config.toml
n_layer = 14
d_model = 160
d_expert = 64
d_shared_expert = 0
moe_layers = [0, 1, 2, 3, 4, 5, 6, 7, 8, 9, 10, 11, 12, 13]
routed_scale = 2.5
balance_bias = true
vocab_size = 8192
optimizer = "soap_variant"
lr = 0.00398
grad_clip = 1.0
seq_len = 768
Below are experts of layer 3 (counted from 0) of a mixture-of-experts language model. Rows are named router (the router's row for the expert), gate (a neuron's input weights, with its number), up (a neuron's input weights, with its number) and show model dimensions 0-159. Each number is 128 + 32 x the weight over its row's rms, rounded and kept within 0 to 255. Numbers have three digits each.
Before each expert's rows: a language model's description of what the expert responds to; "comes after" lists some tokens at least twice as common just before its tokens as in all text. This comes from a sample of Wikipedia text that the model never trained on. Tokens count by the router's weight.

# expert 32
Head nouns of organizations and groups following the, a, his, such as company, family, club, University, Party, group.
comes after: " the", " The", " a", " his", "The", " United"
router:114133133120126162136138165173117123101097099110145132098143094127205142079126124086086119171153113123141123178097142075132063143115121136177199122122115124084117135110149117159104085178158144094166190122161135106144109027162130119149136069130111185145152110131120143119137107086139089129142099108151107048140101096089171144110096136114086129186133204103107066123070094115185124174129154093148063103128123096150151120097204074134131142119122114101175147153120039108148149102160126
gate1:146128218181065147145130188103103100116163122077120131096116187125103177123126178064136139138067144115176161142123153138166197119139128129085121211146135157151141121131154085168119126140125136126109175119131147146102132092087148111054196104116085113090133099094094121113162180143164132084138159172140099174122180104153125154122103184069157148121113171104113115114138176089127195129093090075111116106101156118147101154121142128091110123092157076076114075148083096143125096165156148
up1:136138148108119150133138099071075131100064107150128123122098109162082122126089139189147106132146170132055116093182130099166125111100107131202059141123155097158068163131125162114122153109156116144063098059163203094113168131182087150139105147138115122196175182138088151155129121148200088077114082137101139073130081123118098124133133159099126047129150092144099130147111086139117144133089150141115127145201079143139178124104116163134129074128109127107127114151102081082109080155145101
gate2:101095149122088120140079133114131162113166167077100152164076134146144176143125100221050149144120109131117109133132065107162150151196082098116104122106165114108133139207175192126107163172089135130123126103123148122076152155137118191096117129104134157099193132152176171064080143116150120151182169092150102089113151078082150083124141129144142136149088142111122103160090139133202122148116131106084128121143083165087150181140153165123108157092144181098152134108115108051115138124070125
up2:130102132116104148167064153089093214128129185070137103133117128088094134153127088146135087193121174122124125105122103127152112162142117139121196147110052169158145076135178146125126159172092119125150073175075152141117167143137138174114087135067081150128182141153171118128069158142173135131135126136128119115197080118122125125113148120119107126105076099164107114134107164158163129127110083101131104167133137200095148153131112168107121141073098201090181131076146063134064077172138117
gate3:105144131147144116111100113172125158132111136096142197133115079104184102161150143104134073151218166074083105103111139179138080071157082101234122148106146106137108121110089114118132149075123112111069129160140162142133171150166151177138074170126125160103115180070191171121124109115181145090136140113127140103116129066142112063101116129122143077108087114129129067127127084113150107145147138117123117128079180095086168113107195070113135142130184150110209156131135149111130121138119150
up3:140117101113171124088135153194126117176158149123116109108100095070166138139160066110147098139168115114114104149085127073125091083121123094217131165071130135125134143139133157125143167168103123127190145179132157146110171157118127111140059136099133163159167150109188145131128101159119114110122146066125100113108152090160120091138132076092166139143079137165226124198166099094109102113122161088171090148061194109121150163115143143133084110126161178064097054117129097115132100106125168
gate4:117141066170131111173152156090114076071121145135135188134125173151142063103085133089148093147091133100126110128123151138139152175167142066111159140137114131105119169098137131106124172135136158114068124099101016090082161144118180119165077098160145151160124089211075122176145147157115128219155080138155124204143103141128132133123128130138134161173102171180127162110118165134208140144142089135124183109122149133104114108102160076118135105132145169141077142190124141118137117136156087
up4:181171152119095113107158101126180181175091106144092125196106063172158185094105124112107071147120160195116106155144117141129155163113074156084156123067167083188135163099146130116161136108118097089133071072121200171119160129145126144146130188126137124113070106164132118098179115140136092073145105154091165084111119123155103147108141099137092105148108087173062143138153127135134081110149163172134154046096124109152109151139071095115121129128121118201104099122124156163155075142102120
gate5:156119159151122134158080181120078188130094120115185177120128084129148142135179099163121143227125129126119117116129140104140104122146116122120122195105086156072117188127135154089118166091106116165154122198128143128069137186131094160133161166140142132100154175096135126135000129177133114108141141144129099112170113148131131091099123157132138181147116064068114070135106152162126233112137086156147119126125145124095192095116143104117084137110130159125149124114124102124114179163120162
up5:099097108084155085163144062095154106143136130158174079140127132162091078110147130125102134046173080105091152104136120174139103100099092122163116171085169192130109090145144115102139163150155117130131093065105143162131146149122145099051124127143150134209053119136148080142117095104145142138147155109126134141091135121178067125139146113180115160176142172183150117157163151114117142126169169138052128148113111111139111188114108170149181226119118173168117110135135146104150071092151097
gate6:157116106178145083132113100124160120098134056173165200166183161081151120132065116175159115128139130094152113102154083086088137092182165133065125140088148094068127153084148101041159112105218146116102138122126135124124086158141134144117157155159126139172146208124112150138123068142166096117115143099154074143105141089107108171125129123141116163085162153177097170161139108127148215100136193124163139130113131091162131143107137070172163130140143108129131167116110160106081160152105106
up6:105097100116121144151133156105152185102124138102173125078141145170124178192161120122133143114183181082113107173161086130093133147146101125170082090157148169094134142126133114137094091153073173133126093155071079185111157111125159152137082107085123105163207172173143138120148106129103184123130157137078124119157167095113142143089126123161122108163120167132110097213059167115139181171163116127150152120181085186133134119105166179124107083138205154119141180130103139068075157119140116
gate7:100131150146102136166095149165132205147124132128206180089126096093142147115121163139124104162119089100105120124094156134076145132120091154120123110097124138128067078142150119062086146151140123117140130130086158118067139094066151111148068152116142147138139175118140136090198111138124111132138167093242177111141116123123047114130171136088094079115090131129103052122115120161156171105128119132124134079145172108157179122120082106161086139166131165166108153108172144077183072085180107
up7:144098117090158155172153092174130108108095116145150074087140102116160126114107170087122116111115127060150117156098130093077135128096095133145160182193085107187114204114132148107124077122119160118110172198111102055169160088119130142111102097160148125119166158115118134153168139151125165039101139100097105154194122135136123154136133145172166130128158154140156162112051124094176164169152092178163121104096136108207077167105068129079170118159166135137122096140119103121129121182161163
gate8:058084109099111097130103150194185089135114095129174114102130121146093130125177110155057100109171224163137098110105166103120063131209119145128122121153107108120119114139159106095170132119171123077096170194146109112129088093147114126160106140066140149097125125082141161061130118121113144097136071124133071097071152123151167149141092146127135137109141107141147179113153098114152106087133076151174116068099114148115179051170157095079091091130121133117096084168122110110094136136182142
up8:178162175082162126172083151142134168171117211134111085142106200129121144125116142117147104142170134119061102133188125076088114115148081128156107154126154157120118126179163097164137103155191150109080143115121118099123107125112067152065134132139143100132124145146116095149130124110139153033201101092130160061037097147069145066137141164123141094114155120157180124124111134128090121181145102153125076117127135158142131149088086076137125113122097134107123126060107134158096064130088124
gate9:132216065132129095121172085130095169198126129105092110176119186095152117120135167122138146113055113070137072131085161108065119125098102119159128182174073153125167093128134103089138124130167139184180172121122128185112134118145133195094133143098124134156127139128140104190122166060189206149158117132139205105113143103137143091129161154114108137168123190090133149159135101135163107127102141130091174103158099067079153135117123138148123159155105083128138106156083150113103137120149081
up9:164104073123107129174163096128129129111160090141139134147147128160105194120138141137118183083110148129127131171116130153077170146119073152165069149113158127090140183166114120159095063135147184133180125089126106145064094142136132123146093118153174168160128137144150063117157130101115135170085132073105137157104168076118106135132076129146137116146133167180126161123124090164123181122165112154174123044145062058152199138106121165067144123096186114094077132149128172051111093142165120
gate10:132146144171125105132120101116162153136112086116154192144075134100154141160111147106142126143154082179171100082163106104125134128132129173099143168111090097157154160144086103103121129141185074148104152066038136113202074081161122128076114111114129179166098126082128091098150106117131122133154132101122104188118123077125111141149121125163108135158037170102102139108145082135176130149152214115105112076139087147142164155066159088116078136151147087159096153131088181179124091138196140
up10:076154095136108110133106141097159107127124143107095091163155176056140093123152109091139141150147164117114078184123151056128089180164124179113130128173108080154136112147122162146142121112078088074102090163177120139069120149113092131068141107129107098084175155175085176162092119140103152115122115195117083161113099153187236147137085177133122119118172135080183109147160132105124125136112111144110103154126137154116050099178141119140162202170120121114139144117104061120114128081128134
gate11:142136111113109112158094168117101063111144114109170082143128110110156151104123111136134104139081126112096149207155098113155185137090030088129145136096131086062175124103096137180152104126142141107071153078108034122116093138166140167094174173118130192060119119121096134107134147148086182170143149127064132130132095125097154119126122157089110195121121220162113103124120126124150130113087137159128118153109155200107153136123150089105060135113114079099112152192103111133135166102117106
up11:112107158206080105125130137134104110166155126137123089098176104084085156148139092039137076164220141184079084130086108132047150140148102129144098168102114097072132077152139122113111128195106168083142171099150125120138170107104136166116173079096121106167129105082101201127110142153088156152137190084090098103113109210147159112148115124129147162136119105093085131134134122123131126092147108126085091143132108139113151058142089105100160124140121101085134107181123112128159191128125155
gate12:083106118174172101177088119172124146129092109127183141141115180170092072111167132127124115132123164200128148163068107133113133164122076121199119107122156141108151121100075112159092059151161155107129130143116126177119115112128109138153241095080104128116154135117140136106132107108117182177183100116096158116136129167140163167095106132128099105101163141127202055127077152154119093182139112129107092103192115171084129109141140109183060134146150096113103113157102085133117134097117205
up12:152093226114139138100155138132121112149140137133124091127179183154090198151123168168206123066112108155124117097068181183095135173119117176166107116119109143059144146094124123152106098108148138142176143087194108075118159068107132126133172117174128104081102061105075147137142108168146144074125098136164096109092161153167137104130143103138145140165091174169118116143093143129097081140160119163106068138117174150127082133153142161137150152106137156108161172139151093125105199082132177
gate13:118082131104182092068153126140154137083155166108139089124166111165144100085104128100138110138125150224116092126084180156108066107165164135086138125128138087087116172132093139135134122162186115124183117167172160165192131082145183129144088133148117163155126108117125130124110061162051122188160154094147139158122073114151121101124085041106156167182117130129175059118134097103140101100096116133170140170119148154097121110128148162159054129150134145152180119128149096138169190123127116
up13:095165118114169166080145139131139157118149176141191164107096080082165159111106116147117157183131111115101114153169172137082128073124162148158123054135183110137058114158170187102098136144121091125127147100116116088131181148127117106117057105113116138165096133169071109155064113135122115134149152084135178139124126141174158159209149125130108153124144119114160130132171182093148110146198104174103104152156147183151214083100124089102141120142159137125117090231147103104138113102125144

# expert 1
Single digits inside numbers in tables, coordinates, sports statistics, ISBNs and dates, such as 0 in 2006 or 1 in 1919.
comes after: " ", "0", "–", "2", "1", "9"
router:051156066141121148113173121129111151179157150138124124143106169106136075108169181122170145085101082088075170112109179175159100139101118179166109108167136159144149121088084166090163076083108096075113126116111176058148113127081157116082153107149162176149135157183172144127083137153079107133216079148107153143183114098170156171137170146095116106108130064125102139066144138126149124143145130117128149179113099103152114127163101169097111124120101177106073114159087110114135137153089108
gate0:121065123089079178161116128155134150140099143101073059129127063096131123092122070131160164137110158124182192165134161123100136119105048125120087088094060094086157080158120121093097144122115121108122101175110127153192159122104105130107092128174102110173146211127098199121086072108140109104134133167140133114129110078103123189136121115120147148023149153137124091118129138143188168123110114131112177088145104152119117178141116066152131184111112121152123163167133136117094078117117137
up0:105106197093103101104098073164129199144103159105136148108113115184128150180089161154165118158190059204093128189140118141156148143149147151132144164154127127119137107066102131059095124158142097145158155130138127115135177146112132134173140111105123090127144055116156103073131133159093075157127107092142135080084115100145114153110157173081101123122077107110101048114165131130126132164069130153136139052148154132122158144051109146172094134065115067152162105148092121136176104129142102
gate1:108102079099129181062134141095163153121155167122156067094162109113109127129112119128178194170127158126098142129106104109078177077113087104125137128107182164181103173115089111053135129130124151138112050157081064131120100147097140185154156159156141193145105134089164099089087106174123119165140120105146091109151143129102150154139111110135110086113159095066127143088143119091063142174083106148160137135167114156156184159153213138092089168108175086161084141173147122112136156125114146
up1:173109156112134094106135163161125161112166057078144116136095121183115122077096097055160102109158033153130131139150133130170146165126197149129161142135093141122136073064168147135140144073119195071122208133116153147139092097084130154109108157172173155142162114089164174134049120137134136109140146120190214119163132132125098115136149117144107186143177140120116102140129105081135089061139145164122154103144136102097158108139108102095042122113119116117130124154118110139135149140138190
gate2:148164150133183102133129141071116127141185146139093121167149118159118115077107106155182167110112159138115130151111162150113115148105101142103088124124140141145198171146155107195116165176099089182131132118116129110117178117170119156119164154117075179115153060104137144076142159172046091204191149146098129129130157123062167131169130085162149160101101057152127142163113081119136140116150071052117177202132104148126135131101120076129097076122077096120123155149132142173156087147115111
up2:149073121122142160132091116070067123121197152146125141110085125113127026115128151141197146139112111102118068133116178175104093131131150143124094127130196071215157120162092148127120157150128090156092113092102165155125156125142124208100145155098137117183105135098080163136135151147150116119128138131143123102169145116155124151156113175115198137105143142131125070183109069155133134098086093167137105164131105131094138126040142124128088104108115037120150146189129156146177135103109087
gate3:144146139135157105078145114141104147109098182069113132143170145185155146089138089122124140099132110202103143173079130157090082110141124139113157157165175070079125129142069093165158151122179157087154138121087133140147186098138136144111183056145139134081041142080121137072119128127104115182168153152085145133080105105083109157138124156117129111082117165149113185134164104129223144093149106111157142056146172105084110092123155149216126124144138125146107117133148124143072101135118164
up3:127111151148128189110199144131140166142126128118101085100088121187135141152125182147153128133180088100097148136100156164087170100151148211093124202097091133128139096146159149097121121115074143153120082135109118134163160161129086105120120127108107131060131115124083188074128092126079097084134157145127113081113138104168152114089150084117088136156078139070161085114100087108046150189064184114144148093123118098142108115081135100128099172091053151141116079157085162110095136130088123
gate4:167147130107108156092158128138094120112151093073129130139110117133139123100162164143205112153111179079161101135177104119111100103183093140124143145170097111146126175108156123118094140098151185136023161130145127108060128177170116135103183151084149107088136163175132073151119121158144118123147150113096112127137094128131073132103151174129176102099094142067048121158143163184134144139144089089107187159121125146182123155167099139159154160104141136195135141031152197125120093165149114
up4:172074149116091098101153138155099091164121108102107118111100136173122106136178136127130174125108104110174194094136127116130165142179142134067167162128185087145095119149098153171152104151106090051156124097087096145143119096123131089136112146215155164109112134009108177175154091187167140138125086143172106133146130134190107112176152097142142118149095074114138143119117115084167069157143153143145116079127149128161115103136175115130146155102101171061172161132089149162128170088116168
gate5:108148107102130150135105136152105128094152105174091130161124162149160145079108167143143089117128162078113151176130134114111088111186113215138171126062045133123115101105118104109104119131113109069227109134152089122150142092090115098062103153091085176128135154124153141099136092126120196140064157151139164106125119122111148068137099150115089148089088114104145163094081157105148155140150156121083146180096128086169095103171105091151130144146121086094075075133187139067065128102094149
up5:153112078108106160124143103143085153108161164160073155098101113110111121098130165107112086120101088126095156137146255132109158156096124132106080094123113111162087140131150148111164184190122104083139131176120121166125148076112100149106105207151185168159102166128099115149122122114179091115089190092152118161105125142131125083095140126096089147095086098136179173071090110147129144093156151120107161140088049141160161193087128101104124105189119111176102094158132167127097094155124106
gate6:110083123126119161112158112156140144045051087200175166118117096101076104189071127184097100159163148169091180153097203145062116123163141184102100136147071110197150130141138170118175121081163134123144101145151080112154133090131100140113118117113185125136164111089125129075081122165095124147119109147150105101149118135155094073149193148135086110113140126085120168091130081136091105153081141117183130153109189081126165135134116141145152117180104180155115117105143101154149114105111119
up6:101070182136109185152141100143096199070129166101138094204123138169151075142113121094156105116167093151056143070111179155108107070109094171088101128087124098117060132109157101143101110114128127161136110160114088107147162105117117110214103138124078079073166084086113099164121135196126135120105162126089110111139120104138073139147131086143159160148148085057103145127190136161126165150126121091133079127108146097175103164118176158100140175131127133170101163146129163169103159132116118
gate7:114088148119163112077087110099093107142162152143104148108152111171144146054139077106082091086104126130137122142134115087118129143129102153119197123127096144088167178138105176096133121074095144139121150115165133071192146116094160119170106092187130064133135136113128157197158095107142139093149081169130156136098117183169081103118118130070125105177152083102165148153145108090152168093067082179094080161122145071169130145178102180120138187059121142145135134160119134076154163124170171
up7:114176121131127139124106187117169130180150089120105147173088134127144102133137128138128153107167096077134135160110113167047161101092116116143117124113115179098084086141088099167102077134095146109145129154085157138123137100114128134115136204161104136093123125075152122120131132100118158092161135165056130085136143130136064141191092110180148136078130188147093093192126081178160120149163158159125163169184081149144114168176124082132091136135125135091070129085169127225102104150208142
gate8:156179135128152150200165145109162107090152129135098158173139129141138147130142138150156090123107114096150146161153096091168157156133098159101135143105155129199130189176132146126171168139110119156151173137137095098122212097072088094151151160081103133149116155169117068149123122095098101114158072170083112073088178122096146114154093192107189087137108119223118121098149102080151148152171136076170120115097117122136090191120121160194154092144107109080168136079109144128185117108113115
up8:149141088129138163138123155101073135075125136157120125090099077093147122144129100143187138176127130138104126130170125141135146159128129145072087148089150088121116212068101132119151098134116132169089147095119123133182128144135112119124157096147130174140085134082131119117149072163199092059115149106097143138183186128142109085118126114097147154078108084118102096156079118151139123121145104172111071151147100069042147124111157124133093225156088129079058066113161179144153114173119076
gate9:131142098111213207099190126139105127155151144163132111136096145156119112150076163074159155135109124074097153138127075111185173124128155096105174165156142113132206092106110135201173148109140125144133151094094172092084094165188187168150120145143088127149115157166148159098093135142068131171153157145048121111115112121180088143133136128096081130096159110110131155134149105129116118115096163065117096167141096148110048117127106138170182134157109143170087119109183107087086114106152104
up9:131131128176102122111129201104150160154118115097167093180114146111116107113124155192103090067167122128164130163077114181129076190146137191169137162143167111150087138144110123112145154107076118053100146133157137156048145066147169114096072120102112127173170140157098114080194173107151122111096125162186144144140088115131084147137157169151079128165106125167127177083090135122114095122115172156129179103128098088133103152123057114123114116085170072145156145128124082181124180140122139
gate10:118147125136123147116146103140176094131079182090180054143092067145116126176159116091106181102133074102147143101130151125134165167160160082163140096115121122161103184123169126172151131132152118076143107093086113107092091155141118129065144172150182228122103112125120116146149152110075097158152179151123087107181175149111102153119144177174200098139110174099101128090108148158107121128073084154142108145163187156041112139142150167077169143137128109099132160109139082113156147134141165
up10:109155118141147145151127150146168138133129154155179075176120162126163111102154155132092096119090136108122235113135127163167133111165163117105141118152168064085132112157122144149143128150161127129141077059084107094133144124136126137169181143169112151134124080179113050147120147076144128088126143105103170126150149168146100138125167166096174083189125098105062205128150173151194152174104097149119102092146157159095177144145137106196122108105138073068087189153155135163147081150141142
gate11:159178122105164073115085129124072146134186099205156142128095141131084113129148151142116140170115144178135159066132132117138156111141102127147158099142139067136152126174111170114090115099162168069149118133161133166077111110126170112093123138160138111090066127162125128132170077119122135103149154076163172171117131144123116135097090152108139098073170064093188132120165156071148119135130087111107132137213172147155136144179143124120099166150087142137131116180061116213107219087140125
up11:055072162128187067114104104127153042113126131155129104096087179123087097098127123126129142101094172120146142056119063087182083173118116100134152101119119102176075159072059131206160061132092117145115109118094175142159130103109134133116160149095134123119088124123151115125146139130121194144095128086133113168142115143162154121127146132199148129065165133117144129134130092136115112167059138125086098133171065097128179180113102184096119068157131153122135090094126114143112163107140115
gate12:099071138083166139093163127095164180127111060105102122126119140130132224114153125075117119186135092064100145127129100184071138154124179123066115130133073097136084132158147150104079110153149118079106139182164128098106096102108108131131106089073112096097177166127185138116140115199146093129191124151100145053151148083123115130113149167148116105107102082141098126126160188157091153095087187118204145109138148170142124099149159153137148167103122138130184182135134123096144108091122116
up12:179142154167083172174113121098089130169097149115094111092144128196122106112159114117157122126059087087090103114067163068209107167122119116115120161115133156138093069083138039110186129155140122144131110199095181150144117104147147080171132134126169151136133086128132123156151104115151101074115114136099145078129166080110132047119095101129117144165194179106127155158113160149130150114113107106121142126161128122140173097090150132112113087233130082158108108110157108133154174089134107

# expert 18
Single digits, mostly the first digit of a number, in measurements, coordinates, years, scores and table cells: 3(3 m), 2(66 mm), 4(6°).
comes after: " ", "1", "–", " (", "2", "3"
router:079135118139119153122131086144090162129099107144118172162149127085080127102146137107198107095122097103122160096089114086147109121107150089131119095130108159149127132137109130094076072112252101125110085112094149079169197174069119127114100106184170147152118119114135168118148175156107070104120120158094150155141181097108163146082117142067074119095078119095160174160181126082170092095162138171117187070115152096148096116153081148110081113101114124091160109111153123115126092153138077
gate1:152138128133145092090133141177127134110103142131079064128122088152141151097129129154116138106121076155094161190206113129175146151186169173092125103142182119081128125155125189147186150177155151158117117123157079089205121101118110141113134147199143116149113109154134133150145145156166146127216140189102122150135122085127119174213181155162108155176122118083118157112170189027117161134115128164124168106126180120141076168124154149145120159110116119116129170166121158154111149144124170
up1:102144139086107149154142127098160131088153166125134144189126111111127152135118163129096072083079159141085187064102098069154110090114139113136067095156110138110138104164184113153136098118124114114145144126166122161091181125168158140209103163028150145138130122161146058139125134209120080157107114095113104159198108100089119134162121130105193136144101118139120078164139169140126141117140090111140152139110142214122141161136082083155177163174086158124074130113187103150150122139092165
gate2:161146094117143123138073088106038097134157168047099159146085106122045155114142163154151126156157129135097158141077116123092098148111118134128165160143119113082137121076135149135140200117137094176156165104145129120089142087185130121113151103175147122123039085084130140141138174126171092141112087126152082136127132099082099160148128125082169157101158144152073098084021086139159117134129107121081185164164156161094112068159124098152117157118153138091110161154120118126176128125094144
up2:121138055119120097191099156084100107127060123162089127112093131101080105137113135143094142101080114116113103168112154089145116167096086141159120149087151096120128130106179131192099148180130104084121134091100120119095065102128107147071070131168070110153118117192125180137134148151132129164141110096150091075074167079116110105119126142103136149124180155129076117072114116101070179169202077143171203095108116066142136107170159161108148117127184100127136106124141126125103183163092151
gate3:185144115114149182068151150121099184094154143080129121106070093089140141189176116102120202135067117071102147162165144149140103177103149108142130094164114105171146073100117132119112087183160093131167122136099152139129075087177135111159120132145146169113075107133113123135134105155126078145111128192060099104166121081086117149226111151128115106135095089107061064165151133142106195154116118100158090163108167132099139127169111083155089154144125116144099125174149106139121153074133115
up3:072152102114133083146131193130162124129156117097132042152138079095063150177150117077137169123116127115144142128106190175151133137108153127093150131127124131172065092160139140127179103119128191118141129073090044177133158075087050143144098193090119137145102052156102141141127133100169086137113095137141105159146107108124158115134141105201160145154148036111131085142140150156105089139112126118109080151132148097162088106142115137075174124148133095124150095092187155137112144135080156
gate4:146157132080107126141087095172158107094107172138134184137122107094196161041152092140109117142120103145139117131164132096072168093100077118131144091188138151157087096119069214095123097121157163097114133142127168074116111134117119185153142118149106104150109147155187118162099077126140142164072147138091134114114133110169087113148156101137145094074127102152149113140177150074119095087104143132095108085123123072122182105102188229121052142159129067154116125137105081143137144121158133
up4:111121145153117088135093183142179178124203109126129126080100138119159115170083150151119112182163097114141126151133131133146075150112179160087099165120110183115134156101168132113100190105104109174151128124098130105145164087168136160159099128119192133121169165156136125080109152136087068105133181074166160107088140158111098172109126117202130103167091128058100058106081132113127103133068169115116208142085149130130137110166096078095107115143123099177111098154153096122185187100171120
gate5:110185140123145101079126098168148130116154149137131097140090152113123150108117121124162126137109111141162112161158185181076135176165093131203080192191130153175179155161151112120115134152169190136124144160146117095153106168124151130124147128189126131112102086076119126164093141135119096177090146145104104138111126153192118080121183141154170145150125153097210146122126133146141052129199150125079060128120086137082216160117128144136127117164088199093103172076113095132132170135132099
up5:112086122121111143124128079125125154118067132156098163099076130131156145100136060108098149117178135059104121106112127137151096133123087119124117098133102162198085116121067082126111134121150167128127140148131092113114183146126083098125111134140111190073135019105158197156129109105161134103079103097179088084176198129156110165181149114193095157136068152121125087127124115075075110107125132096196081126144101116115143157109155142052088092122109166076165125160133121132155110123118159
gate6:085111129131124095115145082139115150129156146166088142147140168141164149122218107171170141121153175062144116133172157163114129104190147105122128184136092160080130106137142108113084202165115138160154178121130167075099171118172073102140192122130172159194131165197134146166127159128182121066141073112115108117095140091099132108106150120089110132149085105157112181163065153100099134089137075111137150134057128095091151089187143149116142155114156080113067125143139131152138089144160103
up6:143121138109064133121179054136131111051194147125137129149101165130169151152138126135175143153107140112180124160158112097106134073093191141156133120225136124141110099134133172162112132120157169124081090100157120136162100132180084153091218121139152120120110089164116170159146123167113102135122117141105171137151109148193120099178082112088101098117136122100046112117093160124144101170117121101108074141161128044193095141186141149099110126126134092195090116098096124115161113159135098
gate7:108184090101082115100122089132130107091174073148136158151144105169130137136125128131129130123132046147104060170100155103144107082110123131157112120126089152095120135089193148118058162100171139163156192161181093130092082117104117126094194093196097122111125074153172172163133148126157125146132138113100171105071156148140122117095072104112134120195111119132038132140116112061223140147112076104131104088115123088127158109169115165097148145113125142113168140174089087112129153139097144
up7:208102181156124109103140104151154140115185193109129150151181165166126120053123155153152155143158124080108132138169183121144137134133109182141139132170107133155169143140136092110118145126157155187115065102140102076087154160075133157156075136069163148118124159125178173125125102122097076155122146154129092127073140144077141098117067138124141124103130073077192156140159183131088140152114081100086106142149085134089149150223115178113148130165118071154077152127171104154105124102118148
gate8:107168090125108160103142114131132083119113148177132131066118112158174086108140171088177104175107142097188151122145091089022103146100177177073123177136109141144151075153130114154175128142173113083153074083116147063073116127132188136074106128164164136126124136107153085148162148143127115097161144114085120145100130171153136070150124174153114115142162127056154136154149162142117129144103188130110124075138118164146110155157151116135133114147081181150185119095161039183153096114118117
up8:150110123129151159134131132148145148111168119199185133163090088061125142157169086045130156125159134119077137153130166135120145111151104102140107103102122146150158107123138130144094069119125143180103166169122085190105092072151145143151164102115124126135120093185060151135086150116115066183140097125129115079117196096113145138154142133171143134150157116162158078099096130089099148070131113146173117113064176123125180176201118101192066130182114110143056145149130141074133145100087113
gate9:144079113146195116182143149160137145081146132122155133099184160093067146077081122077126132141101161118101068134060117104132125117132143109073075175122124163098114088128123137105132130133139142082134116123133111101123069146129189114054109127112134113117199214117105146099072122119100084148159188109101105098105157111066107113179088102108169139102132133130124161068118093143108159131101147167160117100128056167198174114108116103093114080153137130203166123145141106074111151158122158
up9:104173135116106115165131165118149125085153172095116114135181081133106076146068125154090102071122111174136100086090129139135118166112160121143156122090079176149101121147152127152145116116146103108101127089136143142138123099122149141175053134120116153130130167042136090113108165174100118179124127127134089091085131094187092179106174165110139181145176149084080178147117104152031124114201164138185160183097115157091163101203088143135156136118140090125105150142163083154133100175141167
gate10:136141177156156107151099112131062129110095118127213139108149104193093166138090110131072116141144108105122125095070212133179124162113130105096177130139093093106088095176106090144161116137107108139114119107106162154120113117144090167124192084130131148179095124139165144092090186125159098126112140096133087123139180158139047056120095144131109102101070098129110117096092093094161139134050153100127138085077150083100061158119091126132110130136099115083138140171146157209106126096116089
up10:142089171144087074137122172130166114166119109121087072092153131082166153149155097129170100141121100116180080088205071152137077162075077145182097118152212130106111137089170122111159120091146170165143140124109131101134142111087116105145136139148123144169192123103099122205140143174107115084092105151113118117130093157122166169124101158129187151094083133100142160160101192096090130180178088182155093156072108165159117116140167145086181132114105143114111126101080136149143163121149173
gate11:128162121115173111145130091144076142109017127127116134140156123125109116102155138122121148103125037133150127160149156131110085103106158073132137088140140155093056111180127172125131182166153143143185147103091170089127136129103112157189136143099154151162129090185138093091161123103116092132175168086093145079172183139129085105119060154186103155145137148161119129093155084091117118138083150092149089107132122162122148101100106141139156115162153110079075148129087064123096060180196110
up11:180060151142108050174189094075086140137112097121134104114180185122091144132125151158103181113155125167140102150145107153107103107133116149109126140105159113125120152117137037129098100168133126112110168105112101171071147107113094146122129103067148173113088153138102197097151078157122100176127159135135130107110118129128145102182168173131136143115159129150052140167138085147124037112120134164143127163188128196160156137118098155158099093121145161123108055097148095168071171172127092
gate12:114115136108138049156126125087110075118168115150103121121116148161156131119137121175180118146127160163105147114116079136136093138111156143128115163155084141111104197097136111100129171152149153097123082164186147118135106101122140114156136121177159155144113087042179107106111153151128144117106109052127203124080146138161137014149134145161087131099172152032116106177156121128166167116139094150107144041121170126139166092123109119135150172121115126140181095137158181085107056153136125
up12:125194135097120120057111111136090148189126142133137158167135162108188084146167150130149136127134127112132150223119102117099166089138168168138173106065100104125090163095165160042163148110119097122167189107127156146139153100093114164154125121187184135126132135140096140133144128106133171136162125118105097099092128121174115061134114113189107158091080124139154136136171166159141126130128145125108087131053202113125113100084100110154095127056176116134080105145145037097148116150163095
gate13:159156084124059106128128104107087094137180095095122074166128123110134041102043156140131134131124110141147117077174179114133110026091112140129089120129148108137190175113187081142096159122154169150145137159176179087105184163087172177152136117162097137152131143102080111129157117146174125072179095137108130129106164140162159157125097142111066104131066117129140159161157092143127137142145091148122128085097140172095145114104164115124175143131133157107101181165132066124186158115115138
up13:110104076101153162116102155147177108181069121023123141147158154182138194130139126122087193116158050151125124123115139101120164157147139131117119080151135132173139105143102167142124125100167076119109183116134076130120115099141143147080117091152158122134172142151129158163135084100156130124155107110144098147176091177081099152173110142128145163093133096127146179096150213157134083134083164166140073186111089131110134088135116100165118156179113039118169182117124159113109084169160127